{
  "n_layer": 9,
  "d_model": 640,
  "n_experts": 24,
  "experts_per_token": 2,
  "d_expert": 464,
  "d_shared_expert": 0,
  "activation": "tanh_gelu",
  "moe_layers": [0, 1, 2, 3, 4, 5, 6, 7, 8],
  "router_score": "softmax",
  "normalize_top_k": false,
  "routed_scale": 3.46,
  "balance_loss": 0.00157,
  "balance_bias": true,
  "init_std_router": 0.0335,
  "lr_router": 0.000318,
  "n_head": 10,
  "n_kv_head": 10,
  "head_dim": 64,
  "vocab_size": 4096,
  "norm": "layernorm",
  "norm_place": "pre",
  "norm_eps": 1e-05,
  "positions": "learned",
  "qk_norm": false,
  "attn_scale": 0.125,
  "tie_embeddings": true,
  "parallel_block": false,
  "init": "normal",
  "init_std_qkv": 0.0271,
  "init_std_o": 0.00639,
  "init_std_up": 0.0271,
  "init_std_down": 0.00639,
  "optimizer": "adamw",
  "lr": 0.000714,
  "lr_mult_o": 1.28,
  "beta1": 0.95,
  "beta2": 0.99,
  "lr_head": 0.00353,
  "grad_clip": 1.0,
  "warmup_steps": 273,
  "schedule": "wsd",
  "decay_fraction": 0.82,
  "decay_shape": "linear",
  "final_lr_fraction": 0.0,
  "batch_tokens": 65536,
  "seq_len": 512,
  "doc_mask": true,
  "z_loss": 0.0001,
  "train_tokens": 562300000,
  "steps": 8581,
  "dataset": "wikipedia_en"
}
Below are experts of layer 3 (counted from 0) of a mixture-of-experts language model. Rows are named router (the router's row for the expert), up (a neuron's input weights, with its number), down (a neuron's output weights, with its number) and show model dimensions 256-383. Each number is 128 + 32 x the weight over its row's rms, rounded and kept within 0 to 255.
After each expert's rows: a language model's description of what the expert responds to. This comes from a sample of Wikipedia text that the model never trained on.

# expert 0
router [116 183 125 191 137 125 115 130 152 139 148  95 117 114 135 163 134 113  95  78 110 102  85 146 152 118 130  95 145 103 116 155 145 133  72 114 136 123 166 142 148 160 135 100 139 183 203 128 196 108 105 112 106 141  62 156 113 171 151  79 184  98 134 131 140  88 126 145 125 107 124 172 108  99 118 147  98 148 139 157 135 137  82  91 160 186 179 110 146 146 118 173 105  98 134  99 142 104 175 114 129  77 123 157  95 104 118 118  91 111  80 144 130 134 220 120  84 110  60 123 122 144 117 128 192 121 135 183]
up0 [132 122 132  57 116 120 107  97 101 171  69 157 178 128 142 142 110 113 145 112 184 177  79 122 139 116 133 111 105 125 146 141 126 133 115 124 192 136 115  92 151 123  85 101  83 157 147  90 153 127 124 147  40 136 168 145 115 122 112  99 133 117 149 108 114 118 181 189 123  99 125 141 125 161  89 105  95 147 101  73 122 188 148 155 114  49 203 120 108 165 127 135 132 123 126 183  94 111 174 117 138 106 115 146 147 140 135  37 114 109 185 103 161 146 122 131 112  30 108  77 150 147 164 149 150 147 138 143]
down0 [148 133 162 170 118 137 110 113 110  97 129 103 150 112 127 121 169 113  77 178 138 102 138  92 118 157 171 124 112  97 134  83 209 120  60 112 138 135 112 132 132  67 151 123  78  79 103 162 148 120 100  71 174 101  53 118 130 148 109  88 114 107  86 123  49 104 138 160 173  34 187  97 104 100 151 167 128 137  93 124 149 195  39  96 160 143 104 106  99  80 112 126 114 129 128 122  95 129  94 121 116 154 121 133 117 127 103 140 131 140 122 175 107 137 180 111 144 132 170  49 138 104 169 133 126 103  99  56]
South Asian names, infobox fields

# expert 11
router [220 148 132 110 159  87 178 135 156 163 101 161  96 138 156 126 161 159  90 163 127  80 164  91 118 140 153 153 125 127 171 128 123 102  81 135 100  94  47 169 176 104 107 111 156  68  96 163 102 177 126 171 118 156 118  99 163 100 126 148 113 139 107 180 132 136 162 120 128  98 187  92  89 137  90 170 140 188 103 101 125 172 161  65 132 111  86 136  85 128 123  82 154 146 144 152 118 119 165 188 102 201 149 139 122 106 129 187 132 165 163 100 125 122 140 137 170 115 173 102 158  52 172 133 103 153  85 119]
up0 [112  71 104 110 115 112 227 179 149 118 140 129 162 163 171 167 154  91 142 168 139 179 101 149  75 116 114 165 162  91 153  71 109 109 141 171  98 147 126 132 144 158  95  82 160 144 154 136 155 156 124  65 110 115 124  86  74 111 137 125 109 137 156 120 136 183 164 118 146 133 121 111 131 186  64 167 124 108 142 160 134  76 118 125  94  86 124 170 156 116 130 116 125 113 126 102 144 112 131 187 151 107 101  93 121 159 122 144  60  81 131  71 153 108  95 156  81  84  97 175  86 138 125 158 102  97 131 153]
down0 [139 107 123 115 147  95 102 119 133  79  96 134 105 109 118 117 220 128  51 144 150 122 106 107  90 165  91 168 101  87 147 136  66 126 161 104 126 133 190 139  53  74 139  80 118 112 121 119 114 156  99 100 210 177 129 152  53 145 153 140  64 135 150 136 130 180 136 132 122 151 117 129 140 142 187 145 189 144  91 155 149  79 114 111 149 138 138 143 158 115 195 155 160 130 155 109 129 107 149 173 141 116 108 126 133 115 137  99  89 151 127 153  95 127 133 155  60 144 123 169  96  79 168  95 178 132 168 158]
Institutions and military units

# expert 17
router [129  79  76 127 106 144 108 158 197 179  71  92 213 109  95 148 137  91 166  98 166 135 162 119 124  62  27 171 117 133 124 135 154 112 172 126 161 112 146 126 180  78 127  65 120 135 126  79  72 137 116 107 173 135 115 153 110 105  81  63 131 156 113 113  99 197 144  98 166 149 121  86 157 160  53 144  91 159 101 130  97 169  76 209 117 143 157 107 160 130 190 172 111  83 105 154 115 111  57 112 121 155  63  89 132 126 141 117 121 129 186 114  77 172  68 114 143 137 165 180 177 140  93 179  80 100 161  88]
up0 [119  66 101 157 130 124 110 111 174 103 111 169 126 137  40 156 140 129 140 104 158 156 139 131 101 198 147 167 124 141 115 146 109 114 122  88 142  98  87 133  93  83 180 114 161 174 135 129 110 129 130 202 161  80  77 151 165 133 168 138 194  69  45 167 162 143 116  77 146  91 162 138 100 213 134 106 146  81 148 170 179 121 117 156 174 157 123  89 103  88 106 156 128 139 162 125  94  90 102 176  97 168 106 210 153 170 130 134 149 155  70 126 106 238 135  97 143 135 176 147 162  99  82 170 184 108  81 130]
down0 [108 188 154  90 142 119  86  82 101 102 133 121 126 132 149 164 176 109  73 189 107 176 166 124 132 123 115 118 151 103 124 144 161 157 143 109 102 125 112 145 111 146 100 164 143 157 102 112 106 107 144 186 142 206 152 145 108 132 156 132 102 157 138 120 157 126 136 167 140 119 194 117 204 156  64  50 138 147 117 117 180 112 127 118 122 195 114 175 138 170 154  96  90  98 129 152  92 181  95 132 123 126  96 172 106 151 110 145 102 131 139 118 112 136 119 136 141 129 158 125  93 117 132 110 131 139  93 155]
Name endings in sports tables

# expert 23
router [128  91 130 126 114 170 157 177  78 163 133  67 180  98 124 118  89  84  62 117 136 160 152 133  61 132 159 125 149 141  31 133  77 140 176 100 184 148 121 160 125 140 126 140  79 168 166  92 113 106 129 150 167  51 161 140 148  69 102 123 149 125 151 179 138 121  89 103 140 147 120 139 105 110 108  90 151 139 111 117 127 107 117 107  92 115 130 187  71 151 175 130 128 126 178 196 104  87 144 112 183 161 107 161 139  98 132 137 128 117 130  64  77 195 121 165 152 140 113 136 107 122 126 112 129  97 172 101]
up0 [114 147 101 109 154 121 181 103 135 160 169 104  88 151  88 125 168  98 113  92 167 125 111 155 129 159 125  62  60 128 115  89 135 123 109  98 161 125 163 119 117 133 135 142 140 139 153 143 156 156 139 137 116 160  84 128  94 103 123 136 152 162 146 164 162 155  76 169 100 148 150 123 118  82  99 154 142  70 133 155 100  48 154 162 144  88 103 104 121  97 176 142 148 164 103 149 139  73 150 141 132 120 133 159 169 101 124  73 140 114  58 146 168 118 174  38 102 160 150 168 143 175 130  93 138 147 155 210]
down0 [121 100 130 144 120 122 110 126 153 169 130 131 110 141 106 141  94 128 165 162 102 150 187 143 159  72 132 130 176 104 131 119 121 109  98 125  88 154 105 146 147  43 118 139 230 146  76 115 126 174 161 136  95  90 174 131 154 195 143  94 115 135 125 138 152 151 138 136 120 142 143 155 146 149  95 155 115 143 120 151 128 211 153 132 147 142 191 140 127 127  91 146 172  92 114 113 113 202 135 104 141 130 166  81 184 134  38 163 143 123 109 117 107 159 132 203 144  97  86 140 119  95  87 196  97 149 175 114]
Sentence and section boundaries

# expert 14
router [142 159 173 153 137 107 159 111  56 147 132 115 108 166 154 133 116 148 159 152  71 126  82 126 117 113 154 157  22 141 161 142  99 105 133  92  82  62  84 174 164 135 125 103 108 129 166 144 176 156 105  76  73  73  69 100  94 178 135 109 187 148 101 121 153 140 132 119  77  90  90 111 164 174 148 155 188 122 138 115 164 101 170 119 130 152  97 108 162  92 130 146  86 115 117 189  93 112 104  86 131 120 120  99 147 108 168 116 110 190 190 100 199 175 155  86 155 200  48 102 126 114 136 191  91 146 143 147]
up0 [ 95 128  88 105 111 158 130 109  86 195 155 126 105  96 125 111 116  27  94 120 224 134 111 104 110 146 141 116 113  84  39 109 118 122  95 108 175 138 147  35 115 114 122  66 164 145 111  74  94 126 160  90 131 125 128 132 132  94 155  73  93 135 117 116 139 162 147 173 159 178 120  97 124 134 160 114 121 132 152  79 147 120  97 126 113 106 147 128 119 165  78  98 123 150 141 113 145 140  73  96 169 112 123 127 117 105 138 123 174 118  92 140 141 132 144  97  98  75 186 118  90 195 168 125 173 145 146 115]
down0 [160  99 182  67 117 133  99 142 188  96 129 152  85 126 141 122 142 151 119 136 133 186 208 134 148 190 112  94 165 115 113 105 172 145 173 138 143 120 163 167 135 180 146 135  98 134 142 177 150 148 128 104 141  86 179 137 170 161 114 117 153 121 156 136  97  99  81 100  91 135 142 117 155 136 111 137  55 150  77 154 142 104  87 108  76 118 129 140 109 206 145 130 125 124  89 146 113 138 136 167 119  97 111 136 111  56 122 175 127 100 144 141 148 153 151 118 186  76 152 105 158 116 140 122 117 166 169 185]
Articles and determiners

# expert 22
router [ 95 112 101  72 128 101  90  94 125  99 162 186 108  86 117 107 164 167 152 116  92 135 141 198 122  78 111 112 137 106  95 151 147 108 160 108 129  84 120 123 128  80 118 132 138 145 133 143 145 164 121  66 148 150 117 119 116 180  98 114 121 159 127 177 151 118 131  66 161  98 119 175 130 140 167 115 122 137 204 120  97  78 138  99 119  62 151 113 125 127 118 114 139 119 148 123  98 163 135  62 116 146 122  95 111 176 123 115 135 129  72 186 157 114  98 121 174 167 175 115 181 110 187 106 141 132  54 173]
up0 [127 141 106 119 109  96 176 192  88 142 113  72 137 132 140 134 132  80 128 134 126 108 151 147 146 129  81 109 115  63  82  96 105 120 139 129 114 155 127 176 104 120 142 143 130  75 166  63 151 158 153  91  94 106  73 166 110  85 146 147 133 130 123  67 131 116 130  92  83 175 149 125  89 172  57 132 132 104 161 116 110 147 131 120 131 132 117  94 103 160 129 165 104  68 137 161 108 125 126 139 166 132  92 179 181 124 114 143 110  83 144 123  92 163 142  70 191 139  23 137 103 136 136 163 125  64 143  78]
down0 [143 123 180 119 147 164 156 159 120 126 100 121 133 183 159 129 190 162  58 184 141  79 168 124 131 147 135 158 125 132 139 118  81 153 103 158 125  61  43 120 121 155 203 122 139 162 100 185 125 117 142 161 101 105 121 123 135  83 171 171 101 106 137 106 146  86 119 137 112 198 135 163 140 107 110 171  72 122 101 133 176 172 150 131 149 127 144 107  90 117 179  77 160  53 163 154 130 135 153 112 116  97 160 121 165 125 138 139  71  76 130 111 115 118 186 105 148 106 120 132 120 121 125  83 138 121  90 131]
Prepositions

# expert 6
router [151 101 119  92 116 133 158 132 164  88 139 136 120 163 121  61 108 125  56 113 155 102 147  91 139 142 138 126 120 155 124 124 147 138 160 154  96 140 141 133  87  90 109 106 112 163 120  98 120  65 139 132 219 146 182 153 137  57  96 108 128 117 115  93 104  71 172 150 110 113 127 109 144 177  93  73 152 131 120 133 111 143  85 166 103  85 151 183  52 160 113 115 138 175  19 132 149 129 163 201 129 104 169 148 129 134  95 141 106  56 171 112 109 112 157 125  75 119 131  99  98 124 131  45  71 165 126 115]
up0 [113 154  47 119 110 111  81 120 130 157 142  83  78 221 132  92 157 117 108 138  95 181 108 122 109  98  88 107 122 110  98 139 101 105 113 171  66 119 164 128 175 159 144 113 121 131  87 149 196 179 126 117 150 105 128 161 148  98 104 102 144  88 106 118 140 111 100 122 162 170 149 152 107 162  76 131 218 153 142 164 106 134 162  65 167 129 115 156 137 143 111 116 124 152  89 137 115  91  89 123 150 137  45 145 121 141 183 121 154 116  85  91 127 128 173 139 101 148 133  92 144 136 149 152  72 149 166 160]
down0 [127 187  93  33 177  98  99 166 155 139 148 147  40 194 184 144 185 136 136 184 121  98  72  87 120 154 136 141 144 137  93 151 128 105 186  87 184 129 179  45 103 135 164 145 176 167 136 157 100 193 153 103 119 138 162 164 143 138 153 158  63 152  70 151 128 161 165  97 144 105 142 190 147  93 122 114 143 138 140 166 155 119 139 140  94 124 152 145 159 133 132 121  89 232 111 138 106  90 121 131 155 134 135 164 139 135 124 132  99 145 111  96 135  90 176 119 111 132 129 122  79 146 105 149 128 135 120 114]
Biomedical vocabulary

# expert 5
router [169 106 128 114 136 121 105 102 104 110  89  84 185 133 132  99 128 154 170 170 192  97 198 117  91 140 138 113 157  97  66  98  89 166 109 127 125 153 115 120 166 149  93 110 109 101 115 122 107  85 104 130 108  79 116 185  98  78 145 147  83 136 109 148 141 140 136  85 157 114 132 120 105  85  68 102 124 124 113 144 101 140  75 113  76 118  71 124  61  99 108 113 126  70 140 123 123  96 100 136 115 100 104 156 113 114 160 108 211 131 181 127  76 165 101 116 188 100  90 122 126 127  84 118 197 102 196 155]
up0 [166 119 146 108 126  99 111 164 169 173 133 108 153 167 167 113 104 141 162 113 168 104 124 239 124 159 108 158 102  48 158 165 146 128 126 131  98 122 145  94 191  91 127 121 122 100 175  98 107 127  95 110 124 148 121  78  90 133 122 108 108 159 121 113 140 145 154 107 111 214  63 188 154 105 104 178 145 112  63 120 149  62 151 117 132 152 194 154  92 172 106  97 104 142 112 113 100 149  39 101 167 126 117 129  95 112 150 112  90  83 137 124 120 121 157 144 151 110 141 107 118 100 114 145 168  92 104 146]
down0 [135 114 109 150 116 115  96 152 140  72 141 183 123 110 116 101  81 121 133 118 168  90  90  85 114 176 123 123  57 105 128  86 158 113 102 138 161 176 172 123 112 132 102 143 118 128 103 124 106 105  89 105 150  57 131 159 121 175 178 130 138  85 100  92 136 131  83 118  66 109 142 160 110 133 195  95 150 158 103 178 150 155  96 152 100 113  91 130  88 139 105 177 124 160  84 168 173 137 148 142 140 147 124 182 105 132 134 162 181  97 121 119 141  99  88 133 108  57 193 118  89 117 121 199 129 129 160 120]
Non-Latin bytes, digit starts

# expert 8
router [118 105 129 121 147 207 118 191  73 155 141 125 142  98  88 108  83  87  87 158 190 157 142  60  89 122 141 143 170 137  79 142 119 165 151 119 191 167 124 164  96 130 131 171  46 166 121  99  94 103  71 122 156  70 149 135 133  97 157 126 110 110 181 183 170 105 160  80 149 123 124  89 120  99 131  74 147 116  77  87 101 126 114 102  89 122 120 165  80 120 164 121 114  88 184 177  90  92 107 122 104 145  97 122  96  85 105 115 129 117 140 101  85 179 106 169 132 108 122 171  97 143 145 101 170  97 158  87]
up0 [141 124 116 121 137 108  93 107 133 110 119  84 121 143 112  86 178  76 104 119 130  65  98 170 147 158 126  97  67 138 120  78 152 145 138 135 117 129 180 135 134 183 170 127 159 127 147 101 115 145 123 136 136 107 105 115  93 154 116 139 156 170  99 157 147 162  71 154 109 141 148 131  95 165 123 191 164 137 153 154 109 133 153 121 180  92 175 148 125 145 132  92 122 203  61 167  93 105  62 113  86 161 133 155 144 179 170  97 163 124 155 133 155 145 174  94  99 129 175 125 140 136 112 102 138 130 175 121]
down0 [130 138 117  48 103 149  58 113 132 185 117 158 119 115 126 131 104 136 106 162 125 153 141 102  63 142 103 155 109 150 148 114 118 176 135  88 132  88 137 154 115 111 132 123 124 138 116 112 123  81 141  60 127 141  79  96  75 115 135 173 132  99 128 137  94 110 133 156 128  40 194 109 107 125 169 113  99  68 121 116  45 144 119 117 175 111 128 176 103 142 121  65 133 162 130 151 165 122 148  97 145 126 160 149 144 101 133  89 161  95 174 156 110 156 195 113 109  85 104 134  85 124 125 148  98 135 139 127]
Digits and list fragments

# expert 21
router [133 122  89 145  93 125 140 107 131 105 101 158 125 177 160 164 127 133 135 178 130  97 111 191  93  90 100 156  93 147 144 119  83 144 157 115  80 191 115 133  93  83 123  94 166 145  84 150  96 175 101 147 163 133 155 140 110 110  32 159 135 134 179 127 150 140 131  98 163 129 119 161 183 124 144 140 158 132 121 158 152  84 137 158 140 113 181  94 148 150  42 181 110 128  88 176  79 179  86 104 126 108 108 149 145 156 161 105 136 156 144  91 168 117 139 141 143 166 114  97 224 124  82 121 123  84 121 131]
up0 [149 107  67 141 142  97 113 136 166 147 143 151 123 167 122 130 139 125 132  92 104  92 141 148 152 113 147  77 144  62 112 156 100 171 122 105 146 104  59 135 100 152 134 141 124 101  90 130 141  75 150 110 136 119 161 107  69 146 173  87 194  82  95 198 130 146 166  93 132  89 113 135 147 114  90 166 119 149 154 128 159 112 153 156 155 205 187 115 109 126 106 153  32 110  76 135 125 123  90 106 154 199 140 136 146 151 162  96 152 138  67  81 120 104 127 101  95 145 108  94 152  89  95 135  81 164 131 138]
down0 [146 114 111 172 140 107  93 171  97 126 141 117 110 115 123 164 142 138 167 127 132 108 176 134 137 130 249 104 112 114 128 240  79  93 107 138 164 101 115 104 135 145 166 146 118 159  91 150 148  73 167 134 128 165 132  70  95 100 155  84 105  93 119 183 144  78 141  81 160 168 168  87 152 111 162 148 132 162  66 108 100 126 116  89 127 179 116 169  99 102 105 140  73  83 101 140 128 157 140 111 130 123 154 113 118 128 113 129 168 123  90  89 111 120 153 134 127 101  99  88 133  52 136 146 126 117 118  94]
Accented letter continuations

# expert 10
router [161 129 109  90 152 120  96 148 123 113 116 146 100 111 135  75 120 176 101 170 145 135 146 164 114  83  55  77 139 147 160 124 112  94 172  70 111  81 147  82 126 173 134 139 111 104 142 182  92 159  74 106 105 172 105  60 153 103 149 189 121  82  78 127  89 112 161 122 138 146 121  72 180 111 165  88 113 128 165 159 118 113 153 112 137 176 128  64 128 136 150 109  90 139 118 169 173 188 129 147 116 145 136 185 166 153 106  95  98 139  77 142 135  69 117 127 107 176 141 132 137  44 137  72 142 164  60  71]
up0 [109 168 223 168 126 105 132 156 148  88 153 116  90 124 128 100 129 153 135 133  95  64  86 155 133 104 211 115  96   0 153 106 110 149 120 138 108 111 132 123  99 128 157 120 164 141  99 139 118 126 110  97  94 136 150 141 143 124 115 136  94 128 105 167 158 179  84 134 165 174 170 140 119 174 172 138 154 110 175 182 194 140 148 127 219 116 118 118 117 147 153 130 157 133 115 135 100 159 151 128 127 167 149  59 190 204 191 187 156 137  91 220 138  77 140 123  54 111 201  85 155  74 159 161  82  40  86  93]
down0 [169 117 114 131 102 136 138 190 137 126 183 119  71  91 187 141 136 120 112 152 100 142  78 101 154  98 153 144 128 116 113 172 192 111 122 175 145 101 159  75 119  98 160 105 168  93  97  83  81 101 125 111 105 110 113 125 221 195 147  95 154 127  99  75  79  95 139 121 114 113  64 149  80 173 117 113 141 141  52 167 144 149  34 126 164 133 165  96 113 136 128 123 122 137 107 122 142 101 125  89 124 131 199 128 151 124  97 145 112 128 105 112  97 125 164 109 108 115 123 148 183 102 144 162 124 104 130 108]
Plural and noun suffixes

# expert 18
router [113  95 138 124 109 128  80 130 125 137 201  82 157 142 192 176  84 141 131 139 112 202 128  95 123 138 158 105 123 129 144  76 147  83 158 110 135 129 142 217 101  50 166 164 112 116 164 167 123 139 151 217  98 145 182 158 116 151 120 180 136  90 137 193 118 126 108 172  79 175 141 126 105 125 126 140  87 151  60 128 176 129  81 156  91  80 145 145 172 137 155 107 114 144 132 113 167  90 144 130 123  45 108  93  93 121  92 108 133  84  77 168 114 128 132 173 108 102 127 176 125 126 101 123 132 131 125 111]
up0 [129 135 103 124 165 151 140 132 115 124 126 175 148 132  81 115  79 113 128 137 101  95  82  85 113  77 168 132 132 149 110  72 137  96 171 123 137  98 184 128 136 133 187  89 132  93 127 111  92 154 147 114 160 119 107 141 110  90 170 169 170 156 117  84 202  99  82 114 124  47 144 134 183 187  86 120 162 141 150 107 148 113 106  91 148 107 204 125 110  95  96  99 161 180 152 162 158  82 125 122 130 156  88 169 155  98 137  96 150 109 130  98 100 127 145 162 168 119 138 113  99 179 165 164 138 105 126 107]
down0 [160 137 112 119 129 183 166 140  46 138 157 112 162 117 144 126  92 110 166 169 160 110 173 143 118 184  90  83 138 151  84 152  78  85 157  33 128 115 143 152 158 127  99 130 150 120 171 139 208  88 162 141 171 137  87 124 118 167  41 107 159 166 125 166  63 212 169 133 117 156  91 181 121 114 141 192 120 148 107  69 102 112  66  77 167 138  71 107 153 156 135 185  64  77 153 130 161 114 141 142  94 113 122 108  90 177 143 191 157 143 123 130 147 160  98 153 105 138 129 179 150 148 128 161 117 164 126  81]
Romance-language names

# expert 3
router [129 102 134 111 115 159 138  86 133 164 107  76 125  86 112 149 123 161 182  85 140 155 146 110 129 119  98 148 158  90 100 134 175  91 136 129 154 131 138 112 134 150  76 100 190 153  49 150 143 119 158 124 115 144 135 174 125 133 119 140  54 171 185 108 135 110 143  90 121 187  94  84 222  72 155 157 107 164  97  82  95 148 129 193 104 156 149 159 169 119  90 108 183 132 163 113  82 134 127  95 117 152  91  94 108 114 207 146 137 150 178 116 151  94 145 123 200  98 142  92 171 105 123 130 134  33 148 112]
up0 [138 116 159 171 139 105 131  67 111 106 166  65 130 132 100 127 136 136 157 170 182 106 106 144 122 120  81 155 149 148  73 123 111  97 114 162  98 227 184 142 130  85  96  37 143 111  98 134  80  97 128 135 166 149 159 129 131 112  70 103 169 106 143  57  75  83 119 157 137  89 135 134 136 155  98 121 169  50 203 117 163 103 250 138 127  98 181 139 143 171 134  82 130 126  91  85 177 129 176 154 148 133 131 144 189 144 126 154 110 131  83 153  99 122 150 139 102 117 127 155 136 138 108  77 122  44 156 141]
down0 [158 120 185 122 126 149 117 106 112 117 115 119 115  87  95 172 136 146  89 119 131  86 122 137 137 120 116 145 186 132 119 130 156 124 100 137 138 113 114 102 122 170 152 116  96 128 175 131 171 146 116 115 150 164 133 157 214  98 122 153 162 107 136 117 143 127  63  93 103 140 166 177 159 129 114  58 181  90 192 166 151 158 157 115 215 123 122 187 142 162 113  97 118 115  91 153 136 110  93 194 112 130 160 133 114  40  99 178 145  97 106  65 146  96 145 171 137 121 159 173 120 162 154  96 150 125 143 151]
US names and election tables

# expert 4
router [134 145 119 202 120  97 138 142 142  98 132 162 131 142 113 114  98 115 127 103 154 137 110 136 115 133 127 170 147 113  89  87 177 124  65 152 115 134 120  92  67 154 176 140 124 128 113 137  95 131 127 125 183  82 176  90  84 140  95 106 188 173 167  76 138 129 140 118 115 141 120 119 173 174  92  73 113 133 199 148 122 131  93 141 100  92 116 150 113 176 121  62 121 183  71 123 138  86 134 151 119 103 172 141 118 169 120 145  70 123  94 134  99  71  96 131 117 168 161 113  85 137 104 157 115 149 105 181]
up0 [156 122 126 163 136  84 117 126 109 167 112 144  83 146 132 150 160  16 167  89 191 140 130 153 152  76 148 124 103  83  65 139 139 165 106 112 190 110 137 113 150  57 114  83 139  95  68 131 137 116 172 102  87 166  91 103 117 131 145  99  88 138 103  70 132 136 121 168 116 176 133 162 107 125 126 122 158  89 122  61 170 164 149 114 178 132 173 122 144  99 171 149 149 100 159 126 132 159 122 102 135 100 116 212  67 123 195  82 141 152 118 130 118 179 117  78 119 130 111 133 123 176 175 159 121 143 140 129]
down0 [172 149 122 125 135  92  78 117 110 144  88 121  97  86 148 149 103 126 145  85 156 155 155 105 112 127  86 111  71 135 119 127 119  99 114 157 122 160 109 145 192  76 146 170  60 106 154 103 104 164 105 152 166  97  95 159 152 142 146 131 106 149 108 132 105 119 100 122 124 135 124 105 106 156  85 155  82 104 137 105  95 166 173  80  66 165 104  79 122 185 137 146 152 163 144 104 144 164  96 137 120  85 107 111 131 148  98 159 143  93 213 121 147 177 109 148 135 145 133 150 144 134 130  58  84  91 117 140]
Word-initial stems, biology

# expert 7
router [159 115 197 146 127 112 106 146 156 120 123 170 162 131 143 168  79 162 141  72 117 125 177  38 129 147 155 102 101  99 117 126 150 155 110 146 180 119 170 154  96 114 202  98 109 145 112 145  82 107 158 121 150 141 125 137 175 112 103 130 141 158 146 109  75  67 137 198  37  65 181 125  80 145  97 127  95 100 151 140 142 140 159 159 143 124  87 112 146  94 175 136 115 128  94 128 129 110 153 152 117 167 183 124 180 168 129 168 166 127  60 187  81  83  85 168 147  75 118 141 132 147  67 118  80 194 127 109]
up0 [116  84 109 157 164 139 157 111 113 121 143  94 129 143 166 138 154 112  91 103 124 124 105 132 150 183 158 142 105  82  50 120 140 114 130 123  83 152  88 143  80 174 108  98 158 122 113 142 146 123 147 180  95 101 127 156 129 156  69  90 154 114 134 123  89 119 104 114 135 145 114  80 164 165 117 163 166 126 167 130 118 105 143 147  91 111 137 102 139  85 162  94 111 148  66 202 121  89 119 166 125 156 100 133 139 120 187 138 143  95  98 125 117 129 154  98 153 162 122 134 166 182  83 112  84 129 138 126]
down0 [ 95 117 104 148 108 116 126 150 141 148  80 156 100 171 134 173 139 105 154 135 135 146 168 100 109 149 153 110 147 160 123 126 138 139 111 184 174 127 128 151 103 116 131 203 155 157 127 127 156 107 140  97 144  97 109 120 157 104 200 116  70 136 156 198 133 136 178 124 123 152 112  83 106  95 134 143 135 121 121 145  78 123 115  92 122 163  76 161  90  73 148  75 143 130 132  85 111 117  95 111 127 130 173 118 143 149 121 145 129 143  97 127 112  61  77 133 116 161  82 115 139  97  89 137 182  84 114 123]
Ships, aircraft, railways

# expert 12
router [154  85  75  86 134 149  97 148 114  97 142  99 115 118  93 163 155 142  78 147 127 137 124 134 131 130 163  93 174 128 100 178 121 132 118 146  88 110 167 136 133 136 187 161 135 185 100 114 117 163 101 119 125 130  99 104 159 103  89 174 178 110  95 156 158 100 138  81 137 111 103 166  94  99 156 127 139 105 108 180 181  85 149  79 116 165  89 129 102 106 134 153  88  52 113 102 158 136 129 126 140 172  69 151 148 125 105 141 137 164 169  73  90 148  56 192 142 128  70 121 189 117 154 106 145  84 147  66]
up0 [187 133 123 162  95 102 113 150 163 101 117 119 156 172 199 103  92 119 103 171 215 145 165 199  93 130 166 186  70  94 133  80 120 128  98 152 164  84 112 122 137  59  95 155 171 115 131 141 145 133 140 152 108 126 165 133 140 158  46 145  77 112  95 111 164 178 153 157 153 165 151 161  95 117 109 103 168 128 112 129 200 116  66 115 126 159 133  79 181 147 151 122  68 132  73 187 135 137  75 147 125 138 125  95 145 132 129 139 131 122 113 134 168 147 158  90 182 107  99  82 114 186 161 135  86 112 112  99]
down0 [107 108 110 180 128 140 164  91 106 105 131  82  84 104  87 145  88 132 140 172 120 152 156 151 135 116 145 130 181 101 150 202 125 148 149 125 120 136  98  99 125  67 119 132 148 159  81 161 135 190 122 190  77 186 192 154 106 171 170  85 118 125 119  79 172  97 189 151 108 125  94 141 128 172 157 154 152 157 143 154 138 163  98 110 184 139 126 157 134 101 132 158 103  97 127 120  71  57 118 147 108 139 115  73  97 158 126 195 114 109  89 107  87 145  96  84 131 153 124 154 114 137  93 196 165 165 174 172]
Non-ASCII and accented bytes

# expert 16
router [114 110 151 132 133 100 106  89 107 158 152 166  89 145 121 162 138 151 102 171 148 112 149 149 121 120 131 103 107 115 176 175 171 117  68  64 152 110  86 101 124  93  87 204  66 149 119 151 118 114 156 167  93 156 133  74 132 136 168 161 125 162 118 135 109 169 100 125  73 167 132 143 110 126 159 169 139  93 118 154  68 152  98  99 140 112 111 143 154 135 159 152 115 103 166 129 111 157  98 111 122  86 120 143 135 135 110  75 182 137 180  72 116  73  76 101 157 133 106 134 144 133 137 117 122 159  85 187]
up0 [106 137 110 130 158 143 130 147  28 135 136  95 124 108 154 151  84  88  96 110  82 143  76 107  97 144 112  80 131  75 141 164 131 100 164 109 143  99 111  54 124 151 127 131  88 105 147 172 117 108 146 129 169  71 126 150 126 106 176 132 153 167 114 140  94 162 144 135 109 133 144 173 133 122 154 110 177 186 159 135 176 159 145 118 155 165 130 138 191 137 176 126 116 169  58 117 135 185 158 132  48 131  72 148 159 113 164  81 140 120 175 134 146 100  94 137 136 139 191  92 148 160 113 114 129 153 169 150]
down0 [127  86 138 127 149 129 122 147 109 134 142 166 105  69 115 149 108 118 118 108 143 153 108  54 137 116 108 151 102 143 159 142 134 132  81 130 165 110 144 135  82 166 126 123 127  87 123  96 108 110 167 110 122  41 116 155 131  93 182 160 166 157 115 153 139 190 101 105 124 100 131 155 121 178 186 129 139 188 121 185 131 162  78 132  88 150 139 144  81  80 173  91 164 179 144 147 168  78 112 168 116 160 184  41 165 136 105 152 148 105 113 128 120 110 134 192  62 106 130 170  96 147 136 178 107 180 170 134]
Verbs and nouns after subjects